Weights of a small mixture-of-experts language model, trained from scratch on English Wikipedia.
Size: 11 layers, width 256, vocabulary 2589, 164M parameters.
Below are experts of layer 5 (counted from 0) of a mixture-of-experts language model. Rows are named router (the router's row for the expert), gate (a neuron's input weights, with its number), up (a neuron's input weights, with its number) and show model dimensions 0-255. Each number is 200 + 40 x the weight over its row's rms, rounded and kept within 0 to 999.
Before each expert's rows: a language model's description of what the expert responds to. This comes from a sample of Wikipedia text that the model never trained on.

# expert 14
What it handles: Pieces with z, j, q
router,177,174,197,199,195,204,163,165,144,146,302,157,162,236,169,227,164,257,162,219,235,170,255,228,202,136,221,166,216,221,228,221,202,171,213,279,190,246,209,179,225,213,261,196,209,283,192,205,261,192,207,222,215,237,155,185,192,194,191,243,268,246,253,159,194,196,173,197,152,301,185,172,246,221,195,191,251,200,214,217,249,232,202,138,151,257,119,215,222,189,142,171,170,182,176,147,144,145,236,134,131,212,190,171,150,170,207,174,201,226,227,236,198,128,177,264,271,211,140,222,236,122,159,169,193,160,217,200,140,165,205,223,149,203,189,201,228,215,162,313,211,125,198,231,118,216,147,201,172,166,195,248,169,207,168,211,197,182,191,212,156,234,161,219,343,184,236,187,166,233,258,227,213,199,225,219,196,169,204,138,208,153,297,179,161,179,239,225,189,126,209,215,194,169,203,163,261,170,248,226,247,220,211,204,273,262,270,208,217,174,159,190,180,208,151,201,213,141,238,226,245,317,221,213,209,199,142,153,195,237,267,195,252,245,196,243,183,162,274,224,215,183,165,216,216,224,236,260,208,154,112,164,228,146,258,180
gate0,189,223,326,232,222,195,227,161,142,239,209,217,177,201,121,147,211,181,213,257,204,191,206,155,212,210,201,277,186,229,221,211,147,129,235,217,234,225,204,182,165,230,195,178,192,306,219,142,225,218,169,201,252,221,226,189,189,181,232,197,224,123,210,250,196,154,204,240,164,192,220,198,196,227,189,146,173,242,229,189,167,176,231,87,152,243,234,207,112,280,254,210,142,208,200,157,174,196,219,123,184,198,182,219,202,211,212,178,174,165,236,281,163,248,218,189,200,247,178,166,180,151,128,198,202,189,163,206,197,237,204,187,179,175,213,224,250,214,207,253,194,157,259,147,191,154,154,204,167,235,161,265,245,154,152,214,233,215,264,211,158,175,176,213,216,143,178,124,200,247,194,213,278,178,179,187,175,176,245,120,209,226,259,206,167,235,231,326,129,240,184,231,218,229,205,232,207,196,139,261,243,189,161,175,222,163,210,284,194,213,221,265,148,254,175,217,160,201,141,207,234,232,172,203,205,164,134,171,239,218,293,112,194,217,214,235,315,157,271,203,178,212,224,161,176,184,275,212,119,240,217,227,241,200,120,150
up0,185,214,198,218,178,245,240,195,154,198,233,175,223,244,259,182,211,177,202,218,210,213,206,167,218,202,210,232,251,162,314,202,179,154,227,264,246,134,200,190,174,201,196,131,190,178,168,217,219,160,190,224,138,200,217,204,188,138,249,212,280,169,175,214,227,240,196,125,122,171,251,182,172,172,140,152,137,300,214,214,149,174,179,114,203,208,150,173,169,156,196,170,164,139,212,162,180,218,261,256,210,274,248,207,220,209,140,149,119,119,184,138,207,188,164,210,227,182,213,197,242,115,143,190,172,249,180,175,90,197,175,240,252,212,157,138,157,188,149,243,143,182,185,259,126,258,202,228,163,184,176,167,212,132,162,161,209,160,170,140,207,182,198,271,195,151,179,211,132,156,300,179,191,204,218,196,201,221,206,160,169,227,193,188,121,272,253,276,197,219,137,187,237,228,239,209,177,175,196,250,242,220,182,192,180,141,199,270,212,187,200,158,198,142,225,199,189,220,221,231,251,253,199,137,198,189,194,199,219,195,203,192,236,151,172,179,213,121,262,223,130,200,236,252,172,106,193,191,199,269,168,199,213,198,103,258

# expert 46
What it handles: Romance -o, -ad, -id endings
router,180,142,168,167,281,223,182,206,179,193,210,91,196,256,192,205,188,300,268,185,216,159,228,169,168,190,202,173,237,237,199,174,193,147,192,229,277,231,225,148,265,244,189,229,187,232,174,175,185,191,218,279,180,239,202,208,258,162,185,216,221,231,216,133,218,226,118,257,177,264,145,238,297,218,202,246,253,166,275,185,209,268,169,213,231,210,192,180,169,124,230,170,262,116,206,258,226,174,208,187,216,219,202,169,184,125,208,215,209,237,210,244,177,167,151,275,225,205,206,223,255,196,180,121,216,207,222,223,169,165,194,229,182,178,185,196,222,236,128,203,216,153,191,188,193,214,153,194,157,164,159,184,187,237,181,248,165,224,125,173,171,229,226,196,157,127,225,154,157,175,287,207,136,281,207,190,180,137,253,152,195,188,178,254,245,212,245,202,212,206,165,245,158,197,178,154,254,186,213,234,194,146,193,221,248,165,272,163,246,173,234,165,211,102,165,229,207,193,252,137,175,181,170,233,218,184,123,139,226,197,277,165,195,227,199,227,259,189,239,231,260,220,220,191,245,250,148,321,268,187,176,104,209,168,217,162
gate0,199,150,218,154,206,187,150,247,179,163,163,151,181,221,153,151,168,188,266,238,182,148,258,196,224,216,253,151,247,199,248,190,176,159,167,244,204,213,242,153,193,245,254,214,181,243,216,164,182,217,200,236,246,196,248,146,192,221,164,153,157,196,181,228,266,147,257,108,154,161,189,161,181,232,169,345,209,182,207,203,207,224,191,133,199,237,248,254,190,239,148,164,245,209,170,163,152,262,187,191,237,208,152,219,181,171,199,244,158,195,223,199,83,184,186,175,232,246,91,187,171,232,181,228,232,192,205,194,197,191,190,196,206,162,187,240,218,217,152,218,293,188,243,235,211,241,135,190,172,217,181,266,308,152,238,234,252,250,217,157,256,187,201,248,131,212,276,182,178,234,207,232,193,258,235,265,176,191,250,192,203,242,189,189,264,192,219,180,161,188,186,177,216,273,250,135,215,202,190,228,175,185,148,264,239,209,192,168,195,196,204,202,150,211,168,245,181,263,192,273,177,172,191,130,270,219,253,192,242,301,183,245,204,239,233,143,172,243,154,259,170,165,207,249,281,213,160,174,207,157,238,174,111,182,130,148
up0,168,162,189,244,218,233,268,212,248,158,163,242,197,183,206,156,162,222,119,248,227,154,200,217,180,217,106,184,249,188,316,233,197,179,202,215,226,162,259,205,167,155,230,226,159,186,228,210,145,167,137,205,189,248,220,219,196,197,190,243,198,208,201,193,188,169,189,211,211,215,252,272,256,153,191,149,177,203,121,178,238,211,220,219,177,260,261,239,263,180,165,215,226,161,106,213,241,207,212,194,165,140,201,201,155,155,188,146,220,215,209,115,215,208,284,227,171,198,249,205,186,112,298,208,175,324,191,244,271,223,223,230,241,205,190,217,192,171,197,184,272,239,197,180,225,288,206,117,184,230,108,204,254,198,206,166,167,190,222,173,182,274,144,151,225,302,198,308,208,206,237,193,177,209,214,236,220,244,166,150,142,154,190,251,144,168,200,279,176,197,135,189,219,184,241,247,180,136,187,151,185,197,90,203,260,246,245,215,159,242,193,221,195,205,184,182,214,229,190,193,226,194,196,212,172,185,155,211,217,116,254,234,154,186,250,197,191,209,204,208,197,268,198,172,262,189,184,207,233,170,239,222,256,164,280,222

# expert 39
What it handles: Paragraph breaks after sentences
router,168,207,207,182,260,212,160,154,153,168,258,158,263,325,117,313,211,241,217,204,158,245,254,225,223,235,194,180,218,276,224,256,218,246,187,218,208,196,236,238,259,187,243,232,198,249,167,169,220,214,192,242,212,275,191,248,187,187,149,236,205,258,242,132,220,222,206,160,106,241,164,196,269,210,243,186,238,204,243,156,165,175,181,219,219,210,200,230,167,177,175,193,189,176,209,230,131,178,225,195,150,164,182,232,164,119,216,138,224,258,217,183,228,121,157,236,204,238,223,196,170,116,159,174,175,157,204,246,156,189,172,285,238,132,161,174,253,227,151,230,215,188,272,214,166,185,212,156,243,188,199,213,176,193,248,257,198,210,201,202,153,284,188,183,225,184,219,139,132,194,164,260,195,188,159,204,178,155,204,177,257,152,239,242,215,194,260,214,201,195,150,258,211,144,184,112,261,195,269,234,247,240,165,234,259,166,253,151,210,139,250,189,190,175,170,304,178,184,198,235,181,208,189,211,157,244,171,185,252,160,253,184,198,266,260,224,222,167,287,265,220,169,173,161,214,217,222,261,215,163,169,188,229,198,273,219
gate0,96,246,228,252,169,189,266,222,222,228,265,192,237,210,156,215,194,260,219,195,164,233,294,156,250,216,148,150,180,232,225,257,212,212,287,229,259,99,185,248,198,81,209,144,211,232,203,233,190,187,215,142,156,230,243,191,239,184,227,211,259,247,196,144,157,229,232,190,184,229,190,196,199,147,143,221,225,127,258,266,200,229,232,270,207,183,247,209,208,261,259,139,141,252,230,154,169,242,132,191,165,148,208,210,155,147,207,133,164,174,262,162,188,247,192,166,160,220,185,163,251,175,149,140,206,177,129,156,195,224,124,191,164,190,199,189,185,197,209,144,203,199,185,154,226,220,246,165,221,212,242,230,107,165,200,186,201,199,205,171,201,255,184,241,258,164,207,242,170,234,136,264,215,210,226,190,138,212,186,206,224,219,185,174,208,222,165,146,212,190,151,224,206,232,220,190,216,153,142,164,237,243,200,213,208,190,192,262,198,176,243,166,202,131,275,210,174,170,129,236,155,271,146,227,243,183,215,225,267,241,168,220,169,214,226,204,83,196,232,187,129,194,198,251,249,159,182,270,275,241,173,247,231,247,206,187
up0,201,224,231,185,200,61,221,251,215,223,185,234,171,128,192,234,170,249,162,159,254,184,203,166,189,214,184,180,197,222,263,229,165,176,169,136,234,154,229,188,242,181,185,181,200,297,212,214,193,248,176,213,137,269,253,252,230,248,201,201,247,197,242,249,176,188,240,146,166,212,139,226,190,94,189,260,230,211,176,188,210,170,209,236,215,172,203,226,254,221,222,149,166,212,118,103,261,205,183,152,243,175,200,249,231,162,164,107,142,102,225,199,203,155,210,186,201,221,193,224,195,118,204,203,275,251,154,240,198,169,181,202,196,238,245,110,201,240,217,160,199,274,244,204,169,221,198,286,259,201,309,199,155,239,158,174,197,178,196,238,198,225,179,210,275,234,214,181,161,175,145,129,230,192,234,157,187,224,182,186,161,146,165,139,218,123,229,204,246,284,206,202,234,188,133,175,235,151,166,234,224,246,201,167,211,205,188,201,123,200,208,214,256,162,187,175,246,130,154,146,213,243,206,156,216,192,201,216,181,231,213,278,205,249,206,175,114,244,181,170,163,234,192,245,221,167,199,230,187,164,148,113,200,217,252,226

# expert 61
What it handles: G and Y word starts
router,187,192,211,165,315,217,134,227,150,143,260,181,281,248,111,198,157,207,250,239,202,189,244,264,254,227,220,130,213,194,234,175,188,224,184,193,192,233,249,199,203,193,233,253,244,255,170,242,211,229,206,223,230,234,211,226,207,178,174,209,268,182,241,143,210,244,295,227,191,241,189,191,224,123,253,178,219,187,242,177,218,201,102,236,193,193,201,206,194,220,154,153,139,169,134,193,189,158,208,164,222,155,155,212,170,143,195,94,243,245,201,258,243,189,132,249,219,184,222,269,250,99,187,168,187,130,215,151,159,194,202,262,289,131,207,195,187,230,146,246,237,145,197,222,178,236,173,195,159,196,186,202,181,236,212,260,204,252,195,194,219,249,205,193,220,135,184,147,134,217,173,176,154,131,132,254,174,158,186,143,233,195,237,223,217,194,325,217,235,148,186,215,197,165,162,204,231,237,215,236,220,133,221,250,228,296,246,206,206,169,192,164,180,203,189,247,220,128,175,191,208,249,228,217,212,202,105,213,225,279,208,139,238,192,201,169,191,215,236,207,237,177,167,204,256,282,214,229,203,219,139,165,194,178,163,172
gate0,235,231,186,198,253,194,162,151,213,225,179,211,145,165,188,181,201,199,118,144,128,134,198,195,167,173,243,238,208,195,254,201,225,230,167,191,151,204,237,206,212,163,221,247,210,157,161,237,217,218,200,188,241,185,153,184,216,167,264,202,113,217,232,232,187,178,240,242,167,212,126,296,203,220,228,185,167,162,179,159,137,207,185,245,130,222,176,139,197,193,231,258,132,180,173,212,177,164,185,200,221,261,178,228,144,200,250,140,171,223,302,214,163,222,195,271,207,202,229,127,274,165,201,208,233,154,185,159,171,186,174,211,240,183,237,130,166,213,235,150,191,151,251,215,226,173,246,168,138,148,111,174,162,159,181,198,243,190,207,184,172,189,199,222,230,175,190,274,170,195,265,200,160,233,154,287,156,159,171,253,228,137,207,184,192,79,130,185,245,192,181,181,171,223,218,136,233,263,206,208,189,195,241,199,201,229,198,162,201,211,99,215,156,247,207,162,212,255,193,187,224,231,255,203,188,193,199,197,260,126,213,159,171,162,315,194,167,235,245,157,178,230,73,241,106,197,252,174,224,212,259,186,131,134,228,182
up0,206,222,189,171,176,165,124,223,147,182,252,190,223,120,162,150,185,171,161,207,243,269,193,209,203,218,193,225,158,231,262,151,242,196,142,203,160,176,222,144,230,232,238,175,219,168,188,194,199,181,274,203,126,242,204,268,169,266,228,153,211,199,204,170,193,279,246,169,179,180,138,189,172,249,187,233,288,210,194,174,162,132,191,206,221,257,251,211,244,231,178,182,181,225,236,160,171,243,259,219,202,249,180,142,124,185,207,228,197,176,204,165,197,180,149,248,245,205,193,156,115,196,230,197,206,200,154,234,185,247,152,138,215,207,225,215,180,162,242,178,176,152,221,262,228,220,253,203,229,175,154,212,167,194,222,147,246,219,225,141,237,238,194,170,166,165,187,121,257,190,236,212,256,239,265,236,213,244,181,191,138,185,254,178,195,149,251,221,236,256,182,172,159,258,229,208,210,220,184,185,251,336,180,134,197,194,288,149,87,285,208,240,221,188,203,258,225,140,250,146,148,306,202,102,164,197,198,166,157,272,216,182,213,197,200,251,135,159,168,172,176,218,246,214,186,198,231,184,274,182,257,181,183,220,271,207